python train.py --n_layer=14 --balance_bias=false --init_std_router=0.0132 --optimizer="soap_variant"
Below are experts of layer 5 (counted from 0) of a mixture-of-experts language model. Rows are named router (the router's row for the expert), up (a neuron's input weights, with its number) and show model dimensions 256-319. Each number is 128 + 32 x the weight over its row's rms, rounded and kept within 0 to 255. Numbers have three digits each.
After each expert's rows: a language model's description of what the expert responds to; "comes after" lists some tokens at least twice as common just before its tokens as in all text. This comes from a sample of Wikipedia text that the model never trained on. Tokens count by the router's weight.

# expert 1
router:126175128133159128127086162138117153119173116155084119126131136124109109133107175158076119093156151168118036131128171128081096174099090099149083090117180151158082171198105152112141124165128132
up0:153164115132111086104139098143155104090172125081114158133152146109176108151146159149102160086101126120125030137118172119122086189086059094120145149154074161145124095092153122119079138145149120
up1:114113166123127152111113093150151143163160092111144097105089080132091113115167143076133105121154098216125144127155144099149122117148157083154198108105156179154106110144106206157159124148134125
up2:039183104122154130172062171093142100085145160117211157126158140139145157097088136118142172114151107136185133171079097089176155158093150143105149073166134157123141096167138129136120106119091160
up3:150133164160102155143123106142079116126119139142125117046160158097112131115108099154100207082124116078174091129209072134108132114120168194088102083147131111144142115187123115178179132142103093
up4:095168115116149122092162074171152146125118123145098117169133143090072165101066112094108076177120099092169147132136156165152140120122083131129091126136150106172200095158191186171142116105115110
up5:125121092127097145168164152118143079169148177081131133189129067107091148092191115077061148198153169161159118092159085143116227135098120112114146167114173124090145163114156149115170143125145145
up6:151135103112063118143155138138086179115190090103083113180154149073163182064192174088138109156093068138102140173087130168115172133112125146153106129157115063048053143125084134129101069142183177
up7:099030107088132108169132174111114126110158071145165081125081126120142137090143109081120125126160095181124112163110083153143182156137194169095141099135153191106156090142199155135134115142111154
up8:116067137158152104129124079134110166109145140138162125147160115106093070196167117095129143104068122160174087117084134099079109101080088062122099107112077121127123117130171153124154069181127136
up9:073100131073145111157105115134124156111159145164127172133143127153134177187097154104179142122091124144114113160154124057118105134102125139147130143084130099205074090196125110146132148168106197
up10:093126128102109111119034179111071096099139115168123128133110123100083111039190087120124180141153113096088129113130122133134127089112084135144165135108100177115106092124167121171081120088150131
up11:103145129146062126109142113163104176164115072124201114113090101123099052133049145097126056126125029102125114140166137107123167138148137096157173182121145192105098119085142138125111122119144089
up12:142137122120128109092153169148109109089091112145145185097157139114129112088119133143098153125122185109096161121155110051147094195149111125130137121113169186136157129096158106138164148175084094
up13:131106157113126120139138108153132109131116083101086172134194094129122179159103147103105123139139123144139189043092104127125118057187156070105175119114130127097110104121161175131113189138111148
up14:157113101135184088095140130154122139140125116141069214142091136130148110105147096138171084158158112129160069089157148103122106107177171205090122109094094127143142085089125125084160127076137146
up15:095066061138113139144147117147150139182144136097149122166105147150145035150114125090142121110087152066126146149076193170164087086153123181150138147129096135075089141190126088069116170181148168
up16:099134111096162091098124115138184130095140125167102138069177130125159160090191100148109143154096175161115127096115135122130147167135124133156147110126086148143126153140121147138141156090085128
up17:120167131093128173157096151160114100139154109098185128102124137109085114117081131086125119119108116127166097195179123115091153145170047094120138081120164079134137150137095131107114182104067164
up18:139114116133109086120146161096108142143148153069138146130098130089084087118171106189118103119178190151110093092084142149148101168162092142140106141146031162050182139159097163100071109202113131
up19:094138165142082127161126142092076109148155125129170035123207137071183131158169136084200141134149086194131144152095133152143101084136072136134092109184155117113112184135113198109127160129142117
up20:107106091103178125126121125170151154101119128125179138130103121126110083129119103142164174148122126165132092085132057094140131197083146122162113083124068176151161118112154112154144108192148094
up21:072075106140160169160201147120097117113163173149135111088164171135141135118093128142133155138102163139120161096068153111130066120152150158095110126118119140153151090096102194147163160121164180
up22:195117158079091146146178168114137101156107146116100165143133108154155113116157191146101091198080123113161071140092134105116103087155166165067165134088151165149085114123102126133171134147114138
up23:116137188117170118143142097106089105183087092098190155103151134074139100132093116142084131125101136160150146174147114097112066092062190126051104170160151104177095071102093106108163146123104106
up24:153134107123168127093136168096148166130125114171083136106131109105100166170175104113092091141147115077227178147164052144153101134148160116131123164143130147117154141090119125089096054171096178
up25:074124195100107065133141166097146213140096152142161120138072140149122098096154123068104154141152115205107124140134144115156131124141135149177127103139178123118120129120109132113135171124196116
up26:091118107113187116142185143156121134137104072146121137118128138129158166122089126207124145110165096112115076080180122133141114131120097118059134139115107120116056107153142139086119160152102113
up27:074126206159127110173127097088113193165142088106161112133083076148098108041118115158129058147136111147112079129078138135174139062120093099094170129140115114147086129117122161118136144103161131
up28:121102125145151119090157135124212139155109128111069124131107143177161192139142124098156109093130102080167103106184161108149192113162112087115161086149153157116140163092191174085153148179144097
up29:148128107138183179174202163123088135138127082153147143075161156122095114162114115167159114136172190103103119116157090109204112097136129148137068111174121128173187135170126148122117140131148172
up30:135119042101139196141128079142132128105168125129106134136141172084095140132143176139191120104152103128054126089106101068170124101141205171152153137094099102107186147137123123089094149108077173
up31:162133157130150140139138155104109132097141095167158106156042099124090143090131094113145206143136131124136113147086129096121128105197117054071121096155154163174138141141056151158092110159096145
It responds to: Prepositions after a noun or name, mostly in, of, at, during, within, plus commas after names, as in facility in the United Kingdom.
comes after: "s", " in", "ed", " University", " part", " located"

# expert 7
router:171084179110159122094095171125118177095158142078072142158152143157147141152075178126099110162121163130154134115148118137176130113103200072120141203066134157088177111123094097153086131136135133
up3:137162149154149108145157128123094142078151116161123097174162093184055182103101085080111115087143116095115168117111148057155115147122153125098141138143169132113196073086116110155158166109185198
up4:111113115091074133120166086127162078083074124071116135101126130127130112183122096123154114164088184128148121138120140105137108128086160119195086135110120180116111112128142097118152085097163157
up5:137089127138124083148149155176056153103132171112147089115130126127113194083118116137138169146158107090152151137161128109131128095143104070128125137123196174118158175136145132149109118078135089
up6:145157106166128154126180121118136089178133115119189094119077093061162110079102112098104107089157124101092108078196102124133162066094162123072153179076161113125147127116163166142153139194154091
up7:122097122144100152140138103128131144173051104124144093094088125145162133116091173136113090144175088172090187122079152132203142113092101147131126107150178129118121155164176150118101065126109106
up8:188125147113158101110111136112109175092091083149124152145109118117130083191073116133086144160144164093118136106141091140094083133126135127145153126146107168092150086121110098125162105109135091
up9:137184188130139129116124095130098175126057099114138140154172180121137163176139141100109185082114090129130169176145130175134052119117201116147143108178178169090132149134146135124150169134126069
up10:119060155134141109104110174147141167114096073133164101144086142127108178146086172178113195116115123093108159117139125083152112173115106099180124097165130124146122059120130142102093167076173153
up11:146156050081152135102125112134150214123198135069110121142133102132146078098145110109126121119134106175129156155181139121167065149138108142152189162122087121118141135089163122112184109128131134
up12:120066143096129116090168139113136151161149114165114164107170085069120203104081129172141138178132082085138190116150087117193132107131076112048101202133105161106123141117127156173121146127112107
up13:184134115154144102184087103104094088134168139115170105126129151042104139137105140129079114200121085100163099138092172111174131118148115125152159085126140138158094112099136128136081125045108072
up14:129187079080179055171183142090116145100145161131147165131114161089125133112160155105172099151169152130132150081150118090162132133129115175167133078173130130078139102096091135081194147112188134
up15:088123134066118147156120111188122150121135155133130092152175160113092135114130145090086150116151156098145132130179115116111180130145092132135149121151125140126157151151118116085129097193086117
up16:111127123091113107172111145114177140123145073185097098137133141107074070141099117127162133077097148145140170107085103119172107102061145087093196080104113111126093116138101121148134070138123078
up17:148137124136152156115151064092187109093121173083133107090165101177089096144145073130174044129161135171095118102102088135101090149153089138143147107112113120086120087145087102125132112146096161
up18:187048137123152148137120138068157189075163152146121154212142081109114153131101110146092187107109116127118147104097083086049131116149134212104159101077031123148105132141138127088105141155103151
up19:121150126151124165177127118123147164092142057114132149167113150162124128108063127141158107102157067122156134132087099121127149146146131146125168112175108144163182129131179103092124134157158135
up20:133131133150124123148149120116142079183131121107148187143151109111127143152137102149118183085099131135118127080141131124136187082198101189136116171096157149106114139180143136192122155181150137
up21:113135099135145110106145128091137102109159144149103131169119173133093178108151180101150126111094141072094148100129164135163119171143103204143076154064103197082130105112095117147127144154107165
up22:117061138117100099146134113142121135050105122097139106173070119106100161119077145164117109135063103154083140132104113200111154110098168088140088157125060130137167162107177125135092117147094132
up23:140108162078130118110120173110175151125138180120139115108179150144121144091120149144122155125100190107125085147128097094136169118084117144143133101115120134115154127116128128157120070148120160
up24:120182080101168109113165115128166128138164105079104113107145157107091153081119102139120164133115116055124118140120145080120110116130127146215121136076126113159082130114085151078096107174100107
up25:113147134103166098149124190096093102108112165068157108207115104095119158139119092035102079160134133160120128139131193068125130155109173098112119144231163157122124122098206114090172099172090148
up26:125060151182104091190231115150133099123136087157140116121112143170135207168125166169123155144122114127116076099091120108136056069162120119116134188123133141153107143125151146110074152070160121
up27:110141120118135135158105116142175144156162128097155086122192072161145063091100123134163135132043130156081121154127115111091071086192154062097128148109126138137115100154131167194140098180118107
up28:095071138139116111083118153123099125075113039166053122121108112124087095157096200139165109132136165134118118149133102105126131139152126100123125121103094116117108148153133121141102169064129135
up29:113137118106079193139155112171161183138136121134176132142160146090045163048119141108141120143144065117095213105112088138169142150076176076164133130161154159146153121179138097141127123141113148
up30:114104129165140081120101161158105138080184099141145132139141140110163125086131187097099098078124105143156207123108099129114102097156109114072100111076143100113166162100137114172052145150127152
up31:094161151120149163121089125142118086107156127118091144118123083129107131159151089134134107092178110061153167083164169110136101066129131139133182138163073115140170142138108153126124166174179115
up32:151081086175112106103110112108153140115136173067120123124160119114147141156132113209023127176153090126130128114156124133134215074130095089140114059117120110123079128145094152138058135143097124
up33:137103137127090097134131099098101098099145142076150069121134135186118113105104099178157146125151147108092127176072084073150151160113121153124131126093174105096124117163119166082106142138136114
up34:133150149117163147108077144125123148090188154144130094081122119127127104104168088085169199172144150058177153134125133116111146080101132073144104133110110136054150159093103105069164126122111079
It responds to: Forms of be and have right after a subject, such as it was written, battery life is, proposals were, plus would and first.
comes after: " was", " is", " were", " It", " it", " he"

# expert 28
router:110113123086129138116146059117106128151065086043105077105123130127046116111167147169154130077117144108149123166163138133165156111138126181153116115158091113071095133074104077102184128079102105
up3:115123121102165120143137154077100141084150116039173155120178163096091113115120152173141178154123088080162122106073117085094187135156165112153146125136138182104121098152138114123141140115126093
up4:066163075062147095127128095100197147189105106105115148198097124177139081120132133089079156110140070106144166142128144122165154101126151167110136151155097111121135110092147110135096165143158111
up5:116140137069145110134175169122113167125135125105158086118145087105159121078127119121153085183105099075179112123105082145116140057109127130109119143142095106116156122095082124136150105199101114
up6:081138108129173093108185113185175119110122165119092146125027133166095108171151150137135081156123168098187107100141089166192163090121161135133160134156117156136108153137131140118100108114143058
up7:091105073110121116113113166175139164081094077102107099137083123101081117135137122093114141144048063131120191140139127100091133124171049154096081128079109158176117145120150164166158097152154191
up8:150071110119186066128130147148162138173168077107123125150128078172172132126155122182102142095115145136158110108110109101060123127139093104141132116099126185083102174089194141084083175104139103
up9:116111116122075192113137125175121139093069112129102147173143151128141136151120111157103114151095148110110084163166126167126145096090163164088134125073124138153144100159170190135134092093093133
up10:075139134175151119156111150103161064119173125121093117152154118133155154126132098147189198178110166101132172109106133156154103153195118168136119119107181141175114149154163123092093127174161129
up11:086158121045150148113167183148196157155121132134133172137096162093113207152216120118125095069074084068103087036141093141146040119145109143162106118187144110104151062118089155164118100071120114
up12:163149181139100083144123139181174118105127098115054152174192073116140151139138111160147183116148089181103137187109088108180152118163114129181183145125095109125142088140095171111099123134135155
up13:114174144169198083126147117079132124107149107139091112178107123090121135117155124111103101147134103144083085139107135112151134135129146084156109141070085188115137097177119138133110125109116123
up14:177125098150118118054137120115137159113075110019160132127127159224158135165078114119142171146097147112081134203148138134147125095189110057059165146156152181169123111111150069109106111191164083
up15:168125079142113163122062134101200166141126111108145090110146115154110161067165170178172109126167125099128146166104140141122173119099063140140144036116131150123177150149118161097107155147172031
up16:028129096109071141109135108151151171146159104061201180193138073089104107143101081145157200139133122175155091094146082155154148142158116104113151130103136073136128113045098144128162121087133207
up17:103080076170128148152155152179118116079128139111186150105165128144137071129122087189162117166157129108141103174072082122118127103130109155136117150128132118136167132060086136164159176167171100
up18:161093119178185120122132112109109101124132133120167050187136125127105147123129088125196161194110123093163120128133131100150095156086128165098122075155096106168177150159119115089191175167142128
up19:081137117094136132131110105074098165098092140108138132111124130147194135227099180101078117109077106186192133109122074105150087164156124129120136130168132123148053107072114209091136108094134120
up20:163075178132181150133178172145122180093171122182174136120156088098089116179143140166124120108139186141169154081110131135141172092193156169168155162095102165109065067155110091111135067070115098
up21:101096129135087178105133150177141183111118107093105110141111084125177125101128118088159158067159185085151129112111128102199163169085129101129099151121120119152101135123171117126182101108101098
up22:058108126115108094129134113098203160160127162135149130166125117134101144096152182113154097182117156131165116135169141151147130154083154146165152152154124064157177125151125119159134126096123141
up23:164123116187113103127081094127166123148149168158095191098056135117115102180096140126115183197117150168130110056137121079188148115189110099193129179126143118126125150162048132105093103091170071
up24:074113123098085094134176133167078114084124123145081054159165155116140139103190089164201153189140190116117081094110143128198126116108125145143108095125098139127123116084157086200133093115099137
up25:185080105155131074042133123128071127153117129124129124140166101109165133154090146141164090147092142186148155146101133123131150111130193137159136108103120085146168172118097101143157081173100122
up26:073100133099138124102150150081156110075128133078047134170099177192143099090155076183122133160132093066120134115216068132188129140130121136171049095168138143100115139117116089135157107113159131
up27:113069078084125065147117127063119124142090168093137103113110113158052087145120152118203082167165115135124128073095103129108177133107094122120138092083063068112114193136097112136099137128105110
up28:098142129093153173156076152092144061117106076101099114172119061108127112191105162130164129106094124136133102055097152134096136138134164168156079137158139152127127165094111107121136135108153104
up29:157109104128137105175061130137088142083153122109098122157127163082122086098103187157122141119101105144186122128075111129211139101122115120115110158140092161156098175139098164124087090108110133
up30:059106120089097084089156155183086143101129127087123112158154174147159127055169069115139095168100124124134139114137164123095157107176125067162115135127108138137113148142098094159126111073133113
up31:158119145138176131153114130145065138166109207103133124104083170104150114168129120131095114164085204135194124157117116121053097085151104097142104067148094164093092119124106094179160062072164127
up32:161137092150115114134102217133089105204117135126109158086076120147142127153127116063129128177151140044155106144081120135144166129145032050171151118119096084105126111114102167098110118156195100
up33:125110138132132156198130151150182139086150125113136147104158119078192117152115162114161154131120091106106118163155120114114126195159088099137134153096110121154092109107132072115173084157125174
up34:174120147105120148087131180134109106115134110127126147122118095114126169105098131133128054116142092102100112145128100099088130159106111154054107098133140101128178187111163161117140170117099108
It responds to: Line breaks ending a list item or table row before the next dash or pipe, plus table divider strings like ---|---|.
comes after: "\n", " |", ")", ".", "---|---|---|---|", "=="

# expert 29
router:110103111137125134126137154112125087134149125058175119128083118151155120188104100157103115095121116122150179117168077118127127074120161090107095113137100141213164152132137138083168202133111125
up3:164151141169139120133141124110136099157118204107114063076100132110150099127088078141105150136133150094116135089095156171066120109145116112136125111111132043142093083095161070128098141100060056
up4:103092149126096146126120135140103118133177154097140167092071128153101115153094120140111098174164030114155102159149099132144175140120161151127145069155133104152143157099163170115168171190116167
up5:156078067142140196092084117157158153176187126060143135046113207116097138161072132104165067071096103165082099083079157113216098114118151159135115062200095099141120163130154128089153161190110181
up6:171132088119093118162116174128171166123151103130161157098141143112082129166116161191173130161176098092102148156130157125188094154143102084103082097162142182124085158116172139066112144136104142
up7:113071070125115068172139100128139155151075109153199142151166109096124193062168133082064129143066110095092123177109090136220084137170163106120098099143120083109142119099178107085110109163119148
up8:129103158146097075078141122117124174129139118133104127158130185110113153116136113108164119059160158076106093096109101137088194131044101117158106147181115107115100129128135122181117108147111110
up9:154149142167133134147163162174107098148123090157111163103108186118117125139120091095150092184118142120084099076168128168187079187123153074092111117122102121145080152116142168158119061086133153
up10:185156076161182147106141067081191086078123119102174175141129137075154166100136116157125113116126098130153137159087102107175140129099068154156137189146108173127155120114173149075081105134105103
up11:134122180100124156090176141160132182109134165088139132112128067099094125143105099161172104141124170110050143101161108134107160117123145151150066099135161131126133094111176139146149112120196130
up12:153079136137182133141111167184127119072166135103129150092144141114140145130110076180100130193079148185152104104122117129128133126160126111082092140168139135117163109095140139185177145124154067
up13:142077150123141149150175113110190072127099103141112151094141165068069124158144096149098139124107075136127116107121113145140131120114113107161080113179103130135137083106132132113121138158106147
up14:121093094063085180111169113098194120157103109100176113081176114124114190108166143129096200158122155070134132126116094043149077091072106102126180134087095093121124142131145151081123123102156211
up15:074125113080183148124104073152125091152085146093112157131163115102113156086163133037104139097122081076194128082101167157139108110129102170137153142167109168123111116099122123115115183130128103
up16:121213167131142118135132114125121112149100089151113151125105154143099139095113102123102099109102117167146117110159146141163172102089187139123058168147108155128101161059169097143155158113158148
up17:121118088130114153129151119133109066174155180120148136149190152094101115135119122126114133113113132160133140088110085115132105222120154181161132100127076104131103101084147191168103153183173139
up18:138095103120099111122176139136146107117107069124119065114186125187123135162134141153098196107118181120093151156093138165175102120179148111137078139114088143129147146098140171097110113119136152
up19:099092093170195107109111098169104110171117098101121156104104088129047135077121114134131162134158150130096137174161130122138116187111141124124150119138129185147198144079093107180127129171113136
up20:098141137168144156144187138136125181089129073121143137139083095174141055172113177122108129155169116166138133130058190063179117124181140148118121068157116115097106113140141117130141121094138173
up21:130119138124175106133081157101177111142175157123114143200151084102153078157172190098179122122118173122141182102077181134128076137123076121124103104142109180153154162160091113161199133161157139
up22:082113161139157090131096085157156163120089149113139125106128131152118114172139145127073162103133125127089161061063118108220104098058128141084089150165112193164127085113113100097112178105122116
up23:069132138076173123064151137202149110140150142125117146109123150119098123087124115132074119144146140077156105173128127123092125133105135155112100134197140134093126108102189165159136047152076145
up24:139154109152126116129061160109129135133160057169151055158088175130112104166158160113120110162142140172114190160057113139125151104114131119154130104084157151167143166094128162118090130132128089
up25:137133151178130159103188132117126155115198167146081131123114164086113169092116156146152095134173115089130157134081097067164167096123133102131070152103140099103145130119102113138182113117141146
up26:177138156100113073041180129155138137074143112173145085148129194109135079143156175136038101110122134135129167093085195144184145156178171145124109097154113197103114069116134099089075119121167096
up27:152105165122099157095130127147133085157097095051124147131109116151132118104086098142143145145120125103239111082127108097107107133161170137127161151191178080097115114134100080092092161154061055
up28:079132144174141168123126134193115125166140145082087104151134101113146106134096106131124178098049131131145082110169098097134142113161149177067174135202172145146047142124153095103142134176124160
up29:079100134080096131109144123114168129055173128132110120063112140119139123122105108159115147141137114094156245146167118168143119052118106119106145105140089098146129193073170114094131140089166175
up30:135138104139121083155109100105124146095126093118134107127113128108191143135124100100162195133117100111138127100151137149080127134120145147203135129173145120118095068107163076135140092137153168
up31:132147172157105132131144176123159155136104135056150110144133142135148207136132102173180141128154179088138183127157140151102104161109143186121175096115152122144112121150142109094151170181102158
up32:136140145143118145109104140089158097116149156112135141159155164097121103156105156063149164172076149096117139180179057155172130084111175144116167137066130104183122155134192185082141111177165111
up33:145097130156157121114120145085215092131163154141106131122124080099136094136167141115099125154136176117104132057101159079147098094130151154121065085159144205117177100063133132114118115126135065
up34:142089147098148127114139085104102140172122066078129200119086119117147147139111106150153111158114101101150128084159144166111080202122056153149188126171093069104154163177183117130123205116113095
It responds to: Everyday adjectives, quantifiers and abstract nouns after a or the in general prose, such as well, much, own, strong, great, goal.
comes after: " a", " the", " his", " to", " and", " their"

# expert 13
router:135219134101212071197103075082111123165147150082100194165152113160104156101093133124104126080130158154137113147180124132173101151092146154095131081123149120081101154106138148104103114079127131
up3:150174141110152146132203158134141080108089147112134149163133072116083159136119157163131173139123055151132112169149145075101166101149073139138149099138111109119131139133128191101185128095046082
up4:194166117109125146112079122159088075140104108111108121108093133078082105139124096113143126148114118171129091142154111100125133165052093107043145101163115102152126134152154148142108141154152036
up5:172185100097144139161138150116089201148125199156126168135130144090105174147117179106183132105064154086089104069149112048079096136089089123135086110066122134101131189128104170119102089125138115
up6:209120145120144106191183126155177121120116114109131137145092128154125137153167084114118103122130087143068143145137079130143120137091071181152097173201170115134165156111079088123106133139099119
up7:169134109149097132141116120170152174134092116107133184118069127172106140162065149103170148104114148203097204085106144111164117136183109206212118142145119152074099099150093060164113118127138116
up8:094143145115137137102087139113108155140154075102155134108069114063149111087111171209141166099119093170122167094072124116141119154107175084104134106173175105065104164138100125142161142145117143
up9:109131146086098177102095130169107102095138177055164126179123125136085106193125089109152132159125115159137190140142130106153103151114102115077151177152077115145146157190131159148153128124155150
up10:091126167068184126137139127128136102120073117153172167127155100095158115095136103111136153148073132103182104106125123087097130131127129100127168139146150126132168105154134132130140111114152124
up11:157142128086146152142122124054170102084017171135163121137109091145121160146155129105169109110072135111177112122142090136087162131069110173138153175128116085165146075103117107110156174180120115
up12:169118078101162115115177136160167089102106127133059083107102116116084153145191098131091141177089127118178126125157099160109122235116155152164099151109094164114119088117146114139165074070140129
up13:156142141088079141128069092112155136124128102109102139139067138174121138112084103120126090120120088091087134129137122087126178107107131091150188092106144121145128160153100071070102141127146093
up14:142089156124102089203074112090145170123137148138112138110119128145091169142169153099139123121054122138099089113220125146101153117171161188102123104063188018149123103179124175079126127132106109
up15:114187143142135125170100112162158116101125076098145146155106099116076108178128083114148147126098150152168092112163197109118143053123140159106156162176138123147154152062164174119126158086087113
up16:150122108123133091091125103157095170146130101148117118243104181189095055070111068151138103156103134082181206104109094190124088190231120103093133089153116101129113124129193074096141094083092139
up17:098116052116043130092162136093126159110162150119085125145106093147066087129134119109130190153165158153111067163103100137132068141129094140155132132187167118147107095126139080194117108170125124
up18:169127094116147149123154156139170106118155121148135146096075106150145108099120132129144116135134139166099171068168160168142120188136136100096170094110137100142117100154104100050091144074158193
up19:116155156074040136105108119094068161099083088096090134132150123167092151083097172126176157162151154113139121154115120196180148143192147113119135055139142082101174163148118114132081136135196131
up20:150127100161116104050157062092147159105163079115083102090151124136079146105079117157118127123123141093119186145105143085097088103079171086067151182100106064118166120147147091103066129158164141
up21:054132047161146103136116163071137072084118144122117051138126123084086111165170118161120177129125127152104186113161105117131110170155092137161142123135080135116188079147143119185116175123140225
up22:117174143123189145131163086124177089112125122094168120073137121122138137154151129129160103128106151182108121077125167093153064092128202163102154093183123105109112146070143109117141141096117163
up23:073181129058135083108140107080170140146141111140157094099117058177186111099154113096072115115166147102107149165118113131173143181104159143199130098128157092103091109156113109101128104158138099
up24:151107102125081139141133143033081125122121104075135080110115166110157134092147114108119180224103125144156147159173096139150097129146101131106123120129130092121138145167144147164121153135133204
up25:134152144098106160164106114149104126148152103108075183084121106112086139181120108145101130197160107167103127116106148118139144091077176125171119130074144148110119131121121180119085117129118200
up26:096126074190118090100081134118130156107125112125124075123155119181156126116165124156132131109160109202145144143063091147153088162078160110082126174093160154119133140163107115116162125135180122
up27:120146112119121122174075117128141132106125119107130111148089148138114101154119136128058126125146157166125160162093130157140127097140198111118114192133139090107128097109125086095148137150073157
up28:104091160087173144121152097103144147121161162103124053170080086096080161109138121168099113116158163110124116131127137090198132144154190133150114097107125130132158164122160162172080116134113089
up29:146138154088106041122114147146130159079097145110114142130126181124142138155105119136156126166225132093122188145115144141177141174082125170143141074155146122157179098111167139126119123109107136
up30:131181135113127088159145128135124141136115100140156122147127176098121112156111147105118138106075092151111094121149105197114116151110168081077152134089134111050178117129087193158107123097186127
up31:098147166179098144155157127126137149097101114082160147070154048085159161116129155099124121123177095125140112117137140195152112159171142105096128141203100091107150127156135129122142090185212158
up32:125097136121159166111082156135183054193136092139145142147108118154162193156182158152167134142179135110137134100111149117155145127196243143133069138151154075093117145148155123167202110082085077
up33:168202123109111124128129113097122178115136108097130138124134110101131132143138123084129171125158084080127105063144106151159133189139135138180173140163133103141121151095167133158098163056161099
up34:181152104153122100181158113079146159120096125156140119130113159072154108136160117142141119162070089153107095158178124184122084213177175105089086128177160086149165118079178136147101125180111174
It responds to: The as in actor-role cast lines, as in also known as, called and became, plus list dashes, colons and table pipes.
comes after: "\n", " as", " known", " Born", " name", " such"

# expert 19
router:144172123132077133145120103137178151149141131153124174163115141126094126079181175111117082171109122093044088110123143076167092156068164125133150112134126156106080153171090156111140162098128122
up0:139109111096149089099049141155187068117085108123069121146083101140116222107187154143113132102081160179160134131095100106138151128149165139132139119135183172110190108147138149192167118114115129
up1:130184117168084143073128122114126167118180110161166207118166108042114119101088138152146142148181184142061151121155120065077136085073085157148167137099094181131080159127080121165092121168119154
up2:130149094128120076153159148134128098103184153117097165151136139095110070148193093081147085109182143162125115127150078082141124104090115149126126125080132137139132123092133142078091113120144123
up3:131152112167112153127175166138140150124108097125129139089168124151137152161144212144138193133094105079125207138089170227136131033169089098214191160154144098094164168147121116174152151141109051
up4:088149125114149126150076137142178109182136137125181185144103142156138156159134077084104135115111162129152127118164112065066123127070154107116165111182134128114072150154131115123051140112139176
up5:081131123168135083139134127163211206132094093119153133114089142137054139088153174115137114147189140175115144071133141086121104127127100068113181178098134136161069172133135107127107100143077112
up6:098137112152158201118121179118152132059161116115102101077137165143101065177149072132147141157137169113146162111143154150090105101161148129082055115124152126111156119122217121147139158118171178
up7:128151169160165107131146169094165127153049152116105127119127150044200169153122048157076143114077106184131129127150156147130120175154105146137102142104118105108140064144131064113099091109075147
up8:145120110105097083183072115154082125074120106108085177137122107064163087087080185135113113125133157123183149142163123176170100070107133141117139128109176182149180094135121152103116148158116117
up9:075121129105127069147155082166150112110108170104130102146091083125130094084169130118108138143126181158058152098099081157096106123213150122131083107115086098104130087181150063152142108097206108
up10:124119114133128135131174100146165151111081054130132167132084128110130057122133137079148145114147066105058157080145093130125107119162098162085094155165109142152203049152142122142118087150158111
up11:135123126208094126172135085117119183138080158114048120128098135109115103151132144151158126150121131095103095100128082101132067122109208123191157074130112155087101089115176131138139158120088167
up12:166160159076119114110144150122125148102107087153174154107147111125096174149139133156105155123085106077192143129100117141099094131079096159102131123097135133050119112150126161086165138177158102
up13:183132147064126140163110149070096159129111151098142105191090098075153122107105147125149066096135134127052107139135137103132136166129144121184123178196135155181124108125148167112107080115134137
up14:097183124082161156124091146085131140149164109127128096101112185135136134154101132124121079116128154109130123124160161113158074082146162184152126151090084146122136085135093075108162124160138111
up15:094144130150126071122093085161121167157143178082116128165119121129125114188116130072085102138178093094106109123114173136099137149063142128126099094174112127076192089102127087187117054063133070
up16:110067142134111097160165138115162206081136147092133117125142083123151205112122145140136167138130141163091089112105121137142107150148138154120114132230081159165073135039163209157127118111120155
up17:083123119069174139139144128131131157124117075102184105106091111131089145162077191101119133096127126146121168143105149189113169186122116151122152059141127124127112074139084112110134109111093127
up18:132196073141174127122113141129150221094048139112100148156121124100177161092123116133123140122113105123089114065109165152097111084161185120137131134133162082177097155181142100117154124159108132
up19:122103077149181088140085109133100194084055153130162100133146099095165066175078145088158092161100149063117204084130172104160170152163141120103119119127180119135145146178147219089106137115104110
up20:121175122148098132122110186116155120152073111107165161113134113108137096135101158101129099152173117135110157105086085169142166149236106056133121147155098157096160092131125100154127093153185134
up21:137128141091118178131132138156146133205054131114112119089098181112132136094139180099092134160088152126129153177074117086139137111178109071138130135170087183163107049164075082152038120118171091
up22:120143124125066102117110075190160130126066133087085104140160103072121149122117125081163158158154121100108156153156124124144095127046122112110111169084111137114135173116132144112144156117108153
up23:128169114113142113152131133110127159209157139134101077117136109179108104163086130132130086145157081138114116068131170070169074097153179091138155137068203122104098136180097138135149154148099097
up24:086116131132142131145164128164116131095150091123118137130135097094085079101148113099163155115114158114133149115093075170155078103101126117107155125161103110102143125126070186118122143112138126
up25:156119122146098134117062144158138131147104097169150158105106111144143100122113090146165142128118175185082185137120163111111146092120132154138126129075110086116155145114091149112136189132136132
up26:128141124107121169127093066122187093106163106180149157142137172121118167091123150136145092169074130163140139132135132058114106097101139126123090127111143063063107129130090100128092135090114166
up27:135049081021097080106135112101109108155057099132120132074100081110123137139190119140122126139129148151101096141092149074125100176127164139174155146106171119152159107123144131185202083101143110
up28:123150172106149124149128122149125105060082136098123183171130049106113151100128133104109137123139119147056138141108193092090123159089130081157182123132078082160087081113060101151110114120112102
up29:133127138174065096139149162051096191119143077110190123052063070175138103130109088169133114242134087153122070080050166112086169122186172124110138137122158186152117143147051099121147138091044129
up30:125121123102068138095172216125215139113131122135131152095180117149145094164102149137181122128117130064166082109137112169102153074173126118102139128068136064132197108163112088133153116202103063
up31:066092130094149169140140141131132154123101114160134063124082150076157131167129137147137151140087096135127121137104105060084106113084149126143143099185081124086089076114084162196100122071126102
It responds to: Commas, semicolons, colons, slashes and pipes separating fields in sports results, election tables and lists, as in 2016: ČT2 or Coutts, Chapman.
comes after: " |", "4", "3", "6", "5", "7"